Experts of a small language model.
Experts: 1 pick a token, a sigmoid router, a shared expert of 128 neurons.
Training: a variant of Adam for the experts, 568M tokens, 8666 steps.
Below are experts of layer 7 (counted from 0) of a mixture-of-experts language model. Rows are named router (the router's row for the expert), gate (a neuron's input weights, with its number), up (a neuron's input weights, with its number), down (a neuron's output weights, with its number) and show model dimensions 0-159. Each number is 128 + 32 x the weight over its row's rms, rounded and kept within 0 to 255. Numbers have three digits each.
Before each expert's rows: "gets" lists some tokens that make up at least twice as much of what it gets as of all text; "comes after" lists some tokens at least twice as common just before its tokens as in all text. This comes from a sample of Wikipedia text that the model never trained on. Tokens count by the router's weight.

# expert 3
gets: "0", " with", " by", " at", " a", " t"
comes after: "2", "-", " of", "–", " (", " to"
router:122087142145058105127037170165061118148137113131151115135124088135192141125161121129155191124112100108115111081114162111146103108129135097141148099184141139120107101133058134120091139063128159119154168114140104124052151211075139195110131122108161146115108111145070101140095164132189117190114137161167141117082117089110145165135144120153101148060121131088062141132108136089185096069124187133095171141182131123099120118133147145209145111115128073144126100157141136080125115124111169
gate0:112091125101104125178157125171070107100181164191185117167096185136062128151095166174149177142175147113066105116103124102109119131156184135129108166139160070169142151134148080107163161123169130148159105145101137132104170037102160135107196173161052139123153166108126112136122116110118130119141124094119076086092148138130186139166095114096141102160087099114126108090119109171163198100110098111123146158062156086156120159119114101125088114133137181128090126121137063134105185119085140
up0:139054189113134126080139115058128162094127141164167138076152111148118159147066122110081206142141106129040170161137052152114116166211135139084160155127093122128154114160121141098103073126158165139153116093128128155096135116101168129127112091171125161135116122209105160125090217165142154152171080137092133154101138141155123135080168064120099164101119097099133074136140130115141162158136104092116147102117084137142150147143110128116154095098104122070177148124155107131089102071174122
down0:121151100106120118189157098116067100150140131128129118177085131148129141101112155163134160051095172117149167132101098152125160132123134121114141141180140150217145107126138129182162083116132122143114143100110112126097129143086124134136141135088127105126149116115116059172092105104197117155142127184167090079221144132130158156032124110134067189113128158087077108131158180156096163123137163121166186108161198140089146123072110113169116083143130127134081109179054100144116160145126167
gate1:128228094153138113190177091099123154120128084096147093130139111134135074115115148119108163105117130117131200115168200116140168180176139175165104108097181119193109134109041083136144108093086110078140144154116053111113126139112133150119088161126166128081120156149125202140161131111137142104176145143146092139073099156137078121164196088096130131107135107140094142148135176157061046083101152097110089121145111166110148163103094159107132113100107111123124092161096099109114155112143111
up1:079180151141177092183142132139149163133124118193077118106088153156101192112086087128125160183121162116094158065176177123191140144105112162112150187099164137158136154142148069089086166133133162112083088142147117110085076129140093144119095112121085143118214069117148154059189115079123134135115179097167117166130115117086155094133109061105114115131131141135125095130100051164143130168116139182136152187155170128182134131121113181120151153119076105130127143108117135132172155112122119
down1:104200155090068092164169174139154147125113156108076134157138147122098145143147086160075132154171187077130160090163147077134129195143113152112139118127117125156147170092089137137131081079129121130145194163137123093122137112148145078137130116161111104111156170167143158102125166071131069169166090172119142171083149165182096142107151137154161141098174086177132128148193125163184122132172144144134179111107102151149095077154160203145139101118109123152174217126134127100142177104084145
gate2:112159108134160139126155155151122091074110139146119101108127133154128135087117139124099072123142148104132088096167108095148116138140134110146153133176182135163173128130061204146111109096136163111148153135137180104138115154095163117128172211094092144165167166061120131149132067167083132133182229133128124116135156168111118169153185131105112137094149154131124078121119110120083165108132193109095144110128189083077179107092082161075161142079164180073107082078115178116143154116086156
up2:130143140118194150109134132106224081168163147074139169139091200145163134149095148160153138179156127133176126061141166079120169135163136121153146101113164138083141144125126097112075153130137148150110147123079136107077158088143100189119117121145121062088201152123137192129115160081111128106180154096191168213140140154152143120053055152097085124147130093090199172102118142111068157116117117165150118133126137138180157130121146106125130145145105147145096139125122107166173117120146145
down2:142133129109113155100098102073130096130162148202128145148179090117145137183137122108130038139106062134175092084113128120163121089172130156123105156126158152128103117168123078125147123133181156079159139140109066159101133135125119122136120127088173127129153129119160091121070123087117134085130152179144077146087146122067137123097179171108161137135049163160147119137140071091118122148135129048129083165070134142117125153137111073096120186129160149023176097145097188110091158162126122
gate3:103106113122091160129146128155102085095079123086110159129139162115163097158121135127090079129160075153144142137124100227155177170126115142083172071152135102133084128104050174131199116117130127083174129120178170126121098110172113142094140088098137114175163083183123113077106127105075142144106142068124119086148117098104147105123154100131154128057151127117108137011116116114134114081125132121157129128143183187109182096081129114148109166156095114133125148073167144141189152112138168
up3:094168118146133149192072141161101095114112123236113172125089127133117095179124155156135122137100113101131133204143169153107058095103100123130115153093158143150162089119089110171165085141129124145122131140058198138115155151184138123154132153138090093153106181111111129088139224176156074118088138128131132169117094103069147145113140098170130135171157067095130139126064126085165125133084088142078161123134163169163122129140144126084109116080174043116142109118127096100115118121128131
down3:162143143108129172120158068137062161115121087117114085126122071150156086151197090146132125116151137097111176107117139130114114067111105062131182023110114148132145131137127126066084081146158075135118146130120139074115179113129189092124123066117186142098167134107167112135094144098127100161132101157147084102114155130099129129068108135160132172179081132141125151113087154171112124171117145196071175167101137096117134158131064135125177112155138193147096146100063113128133136126073111
gate4:172102155153138217062103152112119148178135158123116141078124154148113151069091111147146114089112123071057096156144128135104097148149108144107093128132086089159117115098145176143141136126132197156083106112212164108166083117145098095171074182149130154088155094138147145153189109140174082098180144125048143111118101125075100080155075111171118169091151097170098097119170120164117079122104115147114114128094061110115119112081071135126141103139157109170117112115079091131120100109151113
up4:163119139124172050156157138129144130142156142138169151101087110061180094123098170116143106093154077123133113134167129162150168098139161110099090127080120117165138196081162112180167094136092111147132100131085173110117084221112078158147095141162165096115088118133154225146039111106083106115143146164120127103103151112145129145140166110187109106094090099101117146077146111131141147170142170149103094076117143155165120105164140108144113097081146060107087070092138088127125135079126121
down4:099153101123116156078141133087108178190143092098098126095146106068100071142127130097205120103111179078174159081120168162100190165128128142127086143117130121175145148124091088169125150206149087135131147124128134119140097184149176153134077187104078144155101097135162120096127127124128118095122160151122156177169160121147182142144168088080095123173102082131163153098135181190104082139158135100125114105066138098187150090132099107075107132110122109146168135086083082129181146159163161
gate5:145139125134081171119148145063108084154158168130130090125101059157177108093140131134146136187083122101136147137130106156086173150143018106090154066118111162149172101126117136178180143111058145098162156164135094143108097172195164128127084108154082137116177117111095185116122168128118103119098143128087064143156092134138124078135144084172153125175131121127171084149118163133140155106135101167134096139081160108144082099109131095173126065099087086107135135165163064142140164145175098
up5:098134115135123111087182063114161178137141083146086094071101129144088142132106126113116176120093136184129132136087130119170124096096190117149157111134175156215131094108104083112121109062145185154099127133145098114156071084154101085096119102139139110158111172100088156197202131150151154065115175140156119105103169130123061129171132118137148102055147120103149250085072118147148125109138147150147080129150153153084123106125081136108139169114111138136120120094126120116121157121112174
down5:098130117132186131127152101125158169065115086129100118145110097126133113149096157112076138187188112162125111135120159153114113165153108143155137120143130180173085187143092115112102125137129099135082123141121130117136091173124104165146071124192181090191122152112105122171146167122121093148047121199161107060120128189159158044125121128136092118111159140062148089121112067156125080109141172164133170136116162130100135100082136102138144137198186167106153077163086135139141135169066091
gate6:110100107053129144175055146159090135095131154166127170128096079177193159206097110177124108090118107104065131146054196127083117080177126112094102103169163141183129144119089111114173149101174121131161080158123164105087145145102131125088145192119140162128161129115073091110105120114140101152104127100102156173077146142117168146121088098109154157084149154149117117074123086170127099105151123126130085122132109199144141148186088141196136084142102166139077124091153095120138134116119107
up6:164128114144106181154127157096109168155137141158143208127132092060136162049111136091065122132135144105164058148186156220126095100147088098147130137168124134072173165128151105122151103178180178114120120131143164149101083109118105095117090131088136142135127115111164116095172113132113172127107129154138169065081086101108091138075114151113127158167105132115090104126142125170164094139102061077166087134093114135108161150099092124126171107081152078104161174123049133104153170157111145
down6:141157127104145146152156123164178088100138125196068141132154100125130122179113095136151123123148135117065193076124125169154066041081156078155155131125106125140157122119114143176182155173120138148178111127112101160091076105177132097152109109136185159098082107094132137138170169143055109111137135150102100131109067163122107136108091099105127170124095133141066168125050077079150148138124119133093074125062146160106087056140145133134140104175105123145080153082116144152138104092178126
gate7:153188063131208114121102050103187096136123161120171107159119103106081117126139139093122112149039145113144099184107132115134096118141132104119153115144116082123114126156166111142149215126114140129131129178067180124178208129099125177150136148139097101125087122115153146144134155111085143140116131135095184075159180152099143146149148091151110133120126117113095078077091082064093072076158121092138121152116105087058132143151136191088174101136155119139177073140096129118147152136138094
up7:184141156128184130152176135081061144047128129124084100144115138136115101137110139142121116131155128191143106092101112110167146104148192155119102145117141136129096104167137088130145126126137143130092104099099113139073125090157131120158134080111099142101113136125134118153163135085082130122136132167135128159159138084140186123104123135121099106222128100092127012151156117173106104148111173138152094195076192208126155060136153145128196118098103057208119138145158111155141093150152147
down7:108116116203134125072174135130134156105103091140097135163139110149148130134078149140101102123090128123095066158159107134116086096146125135177121115141092125099125104188123021127105161122149110109144144139128120083121082106137110129167158135188175130098116177147099144107106167086156165120121104040119094142119103126038077136144114139150133185111139150092218120135134136125139118167071124093038089151133120155133153112117209116124160156197135107150139110078140151098130110132048124
gate8:183146112139150132144116090135083087119104105101132124149120152104127170092117135054095097171133115113111155083128089072101117062113077103091131161143132144157200172098118119091113081127099085116192099085055132133152073185097126141091131133066184112135097165068173086038179159181150088112129095135120084162103159133189166170193134098116122112134134150151129084075092109115090123103148097137074134154105131124122111109145145122151152123127099134141064153104144169090135120123106149
up8:136094152161095127135100186139123120085080131115092134106104086152135096145103122152138147108117136131086089149174091142128161148147119112152153148162107110130104085125115208112120135059115148122185181255123099147147160174131159114166094107152093161110074099150120101125183080096133100115113120117145139096164104142129206094075101136124121123113111151154188143104069153106057148112120170110184129201178122169118110170122121161144128141132215128170136095163157105164126151137117129
down8:146138061098090188145118176140148171094121092179081130147171168137094086071109112149111150135120135133121081141142164074128162157154172193215143100099115157163115125130121144158106109119188093130110120140131185117107097150156080122154114098145113164069087104103107112064162117135128068127135146147176158150173117123165171175157052068130087135087152062115090089145104152158127140109126150159065094129138101161121123061181119167090115108158110088151137133105110153148150078126101140

# expert 1
gets: " ", "-", "ad", "an", " (", ")"
comes after: " |", " in", "|", "\n", " on", ":"
router:160109094152121097116105190128144123121129148123076156119099122131153134162103151103179162182125142122094173156095180104135163087145068115099130149157084158063130186114145165164121108125062132158106105108156222102140134144122192121189144085125116119109162154141156170104138181061157092138062131176100119119116146084145206126150079147107104133209158133169105126058148153161142082104098109087147119136129100143116070097083135137130155095170113151095111130091110128166091106130136071
gate0:085135113135174141125153146132058106137097106153136122118143117174131049083145114129141100099126124092171091120155071114141158089166129101082158149111134106083154082161155150161147112149083115144107109103145127100126093126125096185114104121182081047143099149069041121115132124130162088117149082124108114169138111095124154106070069128172107212095141108148142152083106141136135131108093117126096119104151126155077176125071093105169136148096157107171112103202091085040105119111134067
up0:162145154136110141052111176123128062175174098131082120127150116160094098130108164114072145130136155137139087122152124090076157061096150114109117163177143130060127121122115095212080085101146156173141167121108109132119139133115087097113075161125118109142138115128152132079219136135146202087128127176109155142110126095199159109122187175125110137128130137155196097118155126099133159124182142094139183141105122124103126151156081084154140130118071127158122044151165123100057146112166140
down0:128156104068138127171119119126129138192094141141167137105092107156125153164129125097135106157114152151091192155098106174096105121060142114193102149086086118129105117149148169132189113146145169117115112118058170087099132150168135046141217146129138153126127055169132148122073126133153175108179144110151130097110160109180096120094148180167068145073135088058106170133154123115074109130144075192075117171116130095099095068111119076105160103161154136140131123127116127144095132096141113
gate1:168100139099138129140155137123176150107091162112095172189103162109132148139141129103130151107114154183141119132095130134156124051121152104139137121124144067182120094153117133157120156064124156151101114141126151111204135113070165158170065144155113084143159123157166124110109147200113170117119073081149198172149113158093162105126137111082091169106122111157146168044080189091119162155114101161114125120124208176116047139153136125091108107107169105149095105091137098157138178180114170
up1:132088162084076116098148120153099110114133176108116160121123118149134147112095109129089105111141101121104096139110094154159110079191079103161108132158139133136148105167122146142094132130171086106060176103030146132161108117121106146098188052163179185148155054086122102200100147138140145146144111144183110146128147114204118112123136126119110156131149127130141107102085083122073170099080112171105154120180090205131113072170095132104102137082090124207139165131104109112119174148101157
down1:099054088082088091143126108153091110167143137134108170099136100144154160146097177151110171096126110122094179120221178159149144105117138122124159061111149105104153157147159126143082193106160088133078176082137132123107130119164133111121064195149129105161158106127092155117142148194139117153182125095158131169180103064134136048120108120146117099093099094141153171167106148102111128130104124095177183154099133155159068126130083133073104098164131099131115068115113156077086094154131152
gate2:152098133153143132140130130126179081077139149137102120145106179199138144134101089152049144115165114142106119108107115127100219131093084114088107067199131195136147105087116154085118168095120104108171140136114147138126129153096158166122107067101092125090075145118170132141087121072162035126110153157084099134092140136158139167149164149145135150073092181067123161073144132127210128161176166115117207102109152079132109151157120176137151135091131134119152100139144162106130140115126150
up2:152148139139163138097129156099098149135091136069136114094138057148097160103069124054158126074152167127151104116184158124149110093125167147181150163079199061093111146150112099155172123122187153120067133134127138109102066131127135047095143183113085143167182153156115120081141204098148234126146120134094125119097132141140124080116184110142127138178076137087121135147120113142117097119140119154089134141069098098090144143107116151100155170148159137118131163107198117104147107100115120
down2:165138130072077095130098186146137092137100128181124130128111127158107183122152184144109111092157132104101138175125132072108140154108150122125136148116116137149105133167122197131131174116157147137111130107153142050139117126165136107097104171094171116161144097101056131065104135132026156139092138138150138126142148115139122102155064102133047122166133130152111064155134166081122120116088141064058103220156113127097155195149132110114151151118156151123166151118212121080114091118162089
gate3:134135183157122138162117105136116161148130111187097161127108147152143155116012128141139189125072115132137143176145121103140093159079146143146124156149066170170090154118164126141137113128127118133172161132156118145098171119127158145142127126128046114107126124128150134130095156097178067134139118212074099097069120125099159149097119160070102177138203174144126109134172129137146108122054096146171120064134126127185097132096135118092136127160077086150185207074136089153130108096104114
up3:146165106130165173147049122105095120183114127142145090046097147107165137100113146135106102091121138103132111138129153143108182151171122174191154128158102118146148082153084185116077137127117124102087217202106062122121099169197115096103115128091108158105127089089143152139156131160095125125123108124169114080161151108103149095150161101138141108099134171136065145172174149168091119157152073123122193137101097143142139143151126080157145110112175133118200141192203129142169100136139105
down3:110097129106083097104085131112102145158093106128204146102209149146122166129131173101103110182159180081119069091096131091116118156065100126158171141111154121145148138167135134113079182113123153145193153078142165136089136140173161127097136103125101075144154048190165098119136128152060210173103129121176154112166082152176115084128138128154100178111091139110140123113150122081122133153068092179144134109158116115100073136134100122137089127116132046113133123121154093095162147129111088
gate4:080099083143161094192105138104144095116143147169110165142052112123070133111038105119126127159100100170157123179076196101149129137184131156144121144078155114137158166125086103107168138112141162109136119105169151114101130071200060134115124115076087105122141161089110179089104113135132152111146097158080037175090149180143116112186162102133092147174143135122154119123114119156173087120096123158128115104156094082135127082105143166154131120120097111109103144157146090144074084128112058
up4:156142161079138145098176133133099163151102097117151115185185110111158109127177154094190124097101152112102096103177086182170098159149088161115131121154133128133100117160103134168071118146178085197120144162087112118157141154109093219115109145124140092104139157122168146093140143177115163188117078104166134116130130101140148102092174109167139109133157150192115113086112129122121153198167116123073143179140165182086113100160128117179159122128181151154153055153168133143178163186169161
down4:124089115069046117081139151137143099086097041173086160148082101098162148148132098123097164200098150098123133121126083116107127167178091131133138187112120118158101052117143137142137131076110131125101165159101153109105140149095135183147133174136067135150135084080137109161112143137128102078104168137130097112118104076113136174137123156100120169092183076042088100142157133179169120104111106106193124101166107177112146178101112154119125113086119126150125122165161162155054095130118090
gate5:144113054074122154091112116184099172136108112095160179128155133122103136137076132082108139151175176131133126141214080158097156171169099126105114110077159154131186116106207127169085123115134118094054110123134124095113093091161166072181184098127121118098127165164114121155146136105107127094138078053147138123135065176198164175146156169144119174093178116127090097103120144185118122133119186140114121081113122139092140118104157165163145200108140152103128142111099159107134116104125142
up5:096118139121134204147127106126119220078138083135113133185155057094100164105213088112143123102165100143088079093143139151155133123131118177175134162151108198156141102148104125159136153147093128125124150203120157090181213075131108134092131160130194136131137106102152148143137105146117162176135124089087160181088160143168108145134113114138169129141104125120057145119116158116109101138054131152117159126159100142113073150134149095209133081161174124097117117174111095155142106100149147
down5:061108167126111169136128119110120123146145168100071087132129149150106109084112170110120160094165168065119095165126227159130111145186113110080150144137139145100108132191111166132095106177137149093102055122110186072118049108125140086107095136081136122101061145110160084114154162093152123143097113114154101115156171106120120087073090172191181129086087100128097101126094138060135176115158134191099135142159119163153139135118129160167173095139138126119121184136137101102118113177138164
gate6:200081089088102178098180123144140147138146150144153131065146128161112126122181133110058150111089117135081094129173159125083145188113139129143137167150180127136136114104110123125166160098202141156125084134116133137205150151116117129043184137182063127139112120108127146153086164113131094118077136133123127168077068144150160127111126173099156188126136079114131122113141125104123145071075091116158106096161124073162176194170118141152156151154135065132153120082121177079076112128110116
up6:107152139108131088170123150090127133155131165190112099073106161113134109123085155143152144142123122088179110115069144095128193121096151231113155115150076107130100149076129124122137053096122166098104104148126127166153125110072141159142121109154149073148138142153206158106226179154135140124096099070092153146124136156118102146159067133101084157102174136103098168135157129124079113104167141163104150110076120140132080199123113168170100170138179093157164130103145113183138119107123072
down6:151102125127125078115074197136156157086111166126174114146097146086125094094146048138132157076091097128070163163141111151105089098137140156125120076107069057128123113136123103125174127064113165171107131116119154115166169138109140140148148161116155133135211095082178104157102143135082095100084129116102159183089126177120118150147094142157098176167121176103184136091123079112058108118147219145065143161129105106051130104100117142098116104101133150134124127120134067108139127140134169
gate7:185123124135109114111143130135125118148137154204058078137131104170149136106128096182096147157158084143123144101121141121120138093117123092159062082130078115207097143094118151188142108124082112091152151143108119089128141132119092111080080118102074152106141141116145129098160134119092102143162143121096117109086086114181119129111140097104087100085175125094142156130161108158098124111135155103156150156103104099060118055140124194057097116145080196128150136165068122133094085241073132
up7:131161163060169112155139139101081148130143083108170205172159103123134124175124134095157132143117127165143143170125159156139155115098121064147116104128117110169099088135103147147126120125161151097131130155154139116133147119127103054150139184110166156113171109048123094149086120129080183128155181103080140054108120139098140125088121104109135103130132186201145106181199073136123154088179132130091085138069142097123079147140152069196110052100125094090138104068108123096119150153131150
down7:120111075092162146193114161045131162156080119151153102153107147111092096122116101141230226128095149178122110159137113129157118112118131113135147165158113154130133115160118148126151097137135098160149138114112160171060160108060150116107086149162116178100094115136166161103169131131167125081138172116039097119077123117130092153086086109197151137109111104137147161138156112169137175094187138092178081111098129149130109137171135134172122124092082125099119192136140108095173103181105122
gate8:105073125052163157108135135169130115150089131174120108155123119124151128125156141116051148135149083094165152148132176082162170094073152087141168092157123142166157177124108146150133169153136112132140203159125124113172160140115149189100131107123118127152136093121136155120162099124113186147130104163123132126149176166147144156131152156158141105177150025182057136092060105116069106130108198148118156118172139167126145104123163119061116094170112085203144128118130068084159174122142137
up8:139134148104135106172128130094137125153116099098095121110093099121142125091198214151116098145136092167177144159168061118119148127111114129118095049132138131151126065129120133139125125090130170153139162131121108128148085130150099191097108056180129152130160084092127159095106164197178129083115159095019117124159103100124143130113167132118147065129133116173146115053164160122109205115138138130163099089142060139097083113119124120100073121138091189147090136119146143096102179131160171
down8:138245136100119124171150194097125125192197130142136079184095132151147133144183116103162114104164093119130110105125120142168147124139147146107107119062209151129135114149199162128111147148160148122113090091167111138123152149193102166131152138147106137130143145118126173108100095101140160119136113120166152148122150147098137112193121090107076143103138142152134062105107166148071085138130079081127124108117165108048211106087166084130106175122149082100150111046151146120139125110099143

# expert 4
gets: "9", "1", ",", ".", " that", "8"
comes after: "1", "0", "9", " ", "8", " An"
router:150076112075146126164098141143154110160153135169108095103091117120151149160087159167065145169089151146155134193112145134113180188090163149088160102146145088164183106118112153173138171120131098105129124083085079116125111171083125169084140118147123158182131119129151129184167154192108074114100146111101130084165117205095139138110078101149101188142135151141106116194150112114188090049092143089088136144106111110074176139084133140106112174110123088141161137152110129184151151141113070
gate0:120170134108096127165103074131174172119131168105101158127124077104119099153163149133161175167154133109090124144123085087181089147124129172122145084147132155163161131092086099127188159114062083120143099125130185073102173105162108136103144124146109150156144055137118126176076183171083125154129132149111108135131122080140157134134160091096095151161148156121074062165095092068125104095110135066124130085148091171101156078204102118174137066125145123134114147153131166218128080118096117
up0:150091121141085063153132077150131052167126122097152162113099142137151081142082161103125116080131119105136127125181093128121139121138129136113147075156129116079088078128104136083139089100094168124120183120074196106115141160091132145183133153127148146154116097080112111132201108050201100124140170174119119168197068172113096090126121143114122092140139144172083165089132034147129123156127147105188108139132083108100076085133120136173107096169121140160120190165119145148129146160150087
down0:124101161138149122162097140133099128092134155158130155072137106128146152114183132119121203092132158153115092093039146146102089202124116109107092109184155157122058147194150102120151055119127108141104069082136125139169113156133175107152121174150123183120127083106190139102123139178129116136075143114205125122159153153189127099131121130132170099106114111165126115059141146150115124124187155198091116120101142094046132096155110131129124145101135121112201114189118101113132162188103103
gate1:156117130143086135133159180114115105069187157108154128131078154087108179136138139124125087154155103115130157124141164181129123120079109105165096087141143064193115101101140157088138093128126152216116185149161130161141152141097195129193123144148152103158133133158130098157175175133147139101114143098071188102094153170136125163176158106156152091136134096093099166150159119126057121109173122158119128117129145136088141106144102115151123137181153125055046101204099108190153132056138143
up1:182155190154120133107131089134128082166111185075092164171070135158139161147155108118129111152116134120090177076128118135131187166078104083153136061171085120114118211125168150149168163115143110150098117199143175102155094109121116143115125132092105119163156183190158175132167190080132160132123082163146091109201168136113152129118100128117153148111109184108183133077148150143096134138127150158154127121093067171116173096166128158130080122119118119120139176079137158114160104181114088
down1:163100102102141104152124183117109129095127189088113145119154155129097128136155171154145131061089104106072123127114100169220138076132077144122095129125090083136119084152177133090147108131114100142163165137141130100136144094141117159160126164109125098167111161119161188073128158084136151141090203077094179114116112143175084194074079204124104146101027105155126148086133136130138128125112121068159098127089125183132095150130134135158128141112076129053129126131082141174132161105113091
gate2:148141143140136117126148129115102131132144098089162098136114185126158127151180118082122080164097171147100108086116183130148157124087093146086184169066070159090126102118137132112144150185106140105122100136088093115071195065118093113137174125098083175095108154153077128095140080074097148129088092124144191111114155141115159195231180110059116154155132135111152130160147138151089121062113113083178113112068130114087103143117106134139132087150131152144178075139124151086094124157110151
up2:127126131119088126131146199135190119157151091185110117147139133167148117158120133163094184092109122122128093112103093133145101118132115144062104086120110138158121166135181120077166110140122096095082062149153158150175078132131151226188063124142117180163110117116092194098123045059124110129124127158119093132169109095121175173127151118162105144124098103146163197109133163125185197089102089134114161122155109135164117117102098098184155113108121118166131130153110102124129120115085045
down2:134082094091102103084156138113201150083081186130150133096160140129148108076099126106150171093138120154168100141139120157153060089114104137141075101114116067128127153160149167097136202159147108134147148155081110153174089113156157082094137098148063131134127135055159134164127171158210127176086170158132165176036108113133072108119180118176159168143155158128110084135159136062145133153161087114146130108132130131129135105116136116173081148181110181124143154094093103124143120136095158
gate3:110123100131126128103136060121125161092182118191101118180166102099153141125138144136084162179139102128126108114134099118082114079118169123098092154128151125138141121151137111162153200155135195089153109158121159086088194083153184149151140180099085133054174127077065116129106181102133111107074117098156146130099164091136116143127142123203155073155126115145199149142106142127106098084152113145125139168169116178074178136191073085153154150106129070158162139183152144143132176136149130
up3:106164140108090128105121139163148067088099072148139139066134111148174139160144128155154102132117106163061174133082165097138120136150124118135112088193143132176149080109159151080188135215140106103123103125147158104102148152120162159134118116120130058140139084140126168179070096138149125078090094144170086075144136135171055127103079169115211150140147182107086148140102120151123137136111160202168124107143174099129129168186147145173108115120108155180107128186133130114095182110137095
down3:158144139197158111143149150106134133146149096174121124094145120185108156172201128139151123139087092115114165118120140069104149079130178120144192183122119111119114161133123105127139175156144174092110085150171121080112105107103129175132189142070159109150171166110083171133103127203114134142120154159157150102092191126082139098124137137072149135146160148048145187103126127143087066107137132155128163180096194136161152120183147106118103182123155100131160091128171088154105154207166095
gate4:133102073124170159170101167093113181141153087099094108135089071146185129116147138170137145159127091173086141111161093155114080147145092100096120142120115155072113142140074115062129089079101122138132096139195179092146125179064097091150102085140094145125115108098143152089101136131087108106185085128139160114155150119135164100143185100101108076149180172076201083101158150145082121101107170090138131128141109156132137116120134196185136152112115167171118129162170140108195094177170133
up4:141100095127077131074183085162180112145117125158192119114136154137185108127148104073142142158080139121098193136110083122112055137084081190191086092104175118150174071140115179166107097160124079174087120150147069140135125175149097125074121083079100160143132151125148140157125117146135142078067098135125103122110181127171104141130126111080126162129116107109141162153135152162080147105158121150076098100115098097077141119163105149111137131160122134136115157016181138147138086137104139
down4:184109135108151139083166133123079107167214111133101119094100148127165096086118142072117183151133168123064117151049208125145201123103114086146137133207154108086135108171157098126092167144149134163152082152076101125090105121119109116096136127047112080183118151114105159070105152122150083150119165192115132124109136101142142102171106159145175114114128124128136125158102113166170103145147171121091184149153097108088153061132162125170101179082149163112123109140148137080111150122143108
gate5:150152121151111129089191140055129171176084062139058162123133092114144142141087116144097118142143109082128085113128105140113118174165083068147123065190150123163135177155160133180154155151093143140133162138191162110139070148128121097143097142087199075170125086054137116149093132099174133124131099118094128132150123132056171068142171137142119145133100124096151101122104209102176104123108140128156111100174165164061110191116118154141093165106148168125145105153085140129157100135142116
up5:160097117091113092152142080141112117144097118090079157129163106133108103087107100113168172192169112142107068125086147176167054120126191140177125165112131199073090138084090125120079127163170095181155074051121137101141115162138145154142095110120134025129162137081149124104122166130114128141095167118150101121139167109101150069107149110148111163109128151203159099128104076127166148101162083130177164067142103146090149132142151140175143138102154151152137121099085165092116107116106084
down5:105169095102142136119119129085096110100145138146099110135114094197124070139130181102100074192162140130132101145229127140120160161160157138138154096160139137107108126097119117124149103127142110126150091152144172137118118166119143078132112146195090149156091169146141153104147177159135192173196122081113116143057103124127068157115210126149143090151159114202117092136094122123194118161130192143153092141146143153134140152145071137110180143149099146166100131125154103070124052104073073
gate6:144126128168151076136128104155156099117092119140101112151174119120153210164159071114160126113156114103028121076073117160097134136088089204139162083173154142137113156202099168186094117142123081140151109108101122139118139132049180124053071156095099102173149085143126114104117171118131136150128076075140126115143146174193185147140075107130130138111134169138122117138119164117154124131150182148180144163092206122099147168157118140161091115148112123093075123153132111107135136159120138
up6:154168083143094128139132141141112124136112112155105133102145112071152077157160117148118123145123143087146087141176173097095152113113108111127147132145163132147126144146129134107094145133106175107142177115081119133103209136153120148177104094134174140176122119092141184138183118198157134096157175094074116011160044145157101110128136145164100111149158137128113106113126122089094088108101152113212216093127108134042151161110093154169118127138157061117086076131100116090165138150128083
down6:108146145127085121120174162149113181098126080128115104068081128070111098138185149065103121126164138154156153147143108100118099144092160123119093140113130139105122140111130132083204105150119092133109108158192087115143177124143118091175152159162213109138153145139125132144143190165104126157090126126152123156136154153140092059045093098158173142104181103146113153133110085114140116148105095195135148123068129138151123034093161126169189066137136132142106134101101098143126214176098147
gate7:164123154100136099102169178137126165123101116121120180141100095098140167138223103149155198162158173129131117121109165126076132103137127105108160144177104064139121152076186111092145114105134108119144144039148100098067103089114113113153197088126089108100143109100095111153135092127063090142120065140142143094131083070131188122121123152120108116147119121163115119129225164141181099052160109130126137130162132163111187084093158202140121143121109137089145126144096117105085117108107102
up7:048123132167178137173109102117074058171094112106075115166173137139146149085120119156146167130159157144132172154132071123146131171140097179146133114162141101165167116099139142122180104179117124123181114069136066131126124109130191137118104112133151147098094109097122117123148130168089079151174102119128089152090111117105119149105081141228138123087113156128115093131068149100121060162078140138090108109178102133113174131097158136124113061109133083140081087190165120167083082096175128
down7:126111160191125110115150149106148120134140127109102133112180067152201127141157118104131173129142097132095095135121099116142099154119152124173076059179192170122063130097139108180167139176151145145090119116079132135127140081142108111161070097195087141105154109097134147136151104164098141078098088108141190097165119149104171181130181133141046175175110159128130180116131160115161123102086185127166159121118198141145130090090137093168106104159154102119143172104100069124155098143192102
gate8:114154151105112129099153096133101098094129152149166107110150105137146126156126185115072148137095148112096182111164131107126124122156121101160143118130115150141149129150109136126095130155114118124226123096110102137120150105164178131136161115089113073080158120110136132085128142109116171167185085140023116139134076155146161083196105075159098117176109140102124191110068108076091118125138163105077150169152166155104188160121127180068136044122144139146083151078097192197145123101081146
up8:154110094135152111199127161136047196141161107191151104172127158073073109130193159148084107113079101144081079137176165165202089161154148070122133153153112156136164133139124146124162102165164102060077113132127116122182130129164100079133141152157090119075112150138136100181083155121173098082167179117112089062151187133175144135165135122181122126133114096169158136167104123183120135075105120124115168131095108098125107059121141110121144137154112133093150124134128079128143132139128164
down8:209101158104176107139099146100196141174100094184147094091134098145147138143187133179071171097082094190151042150120171164174112137124134143131092159138142119162118148149108131137178111152152159147116121080073160124107122076136112111132136194144080114163098086127103160146143132130103112156120095117218168091175094162131154086124127124089159114184109169123118138127179102055139122110126137109111161130117038118120149109138105135108170138151135117152119135188079093154161163097146160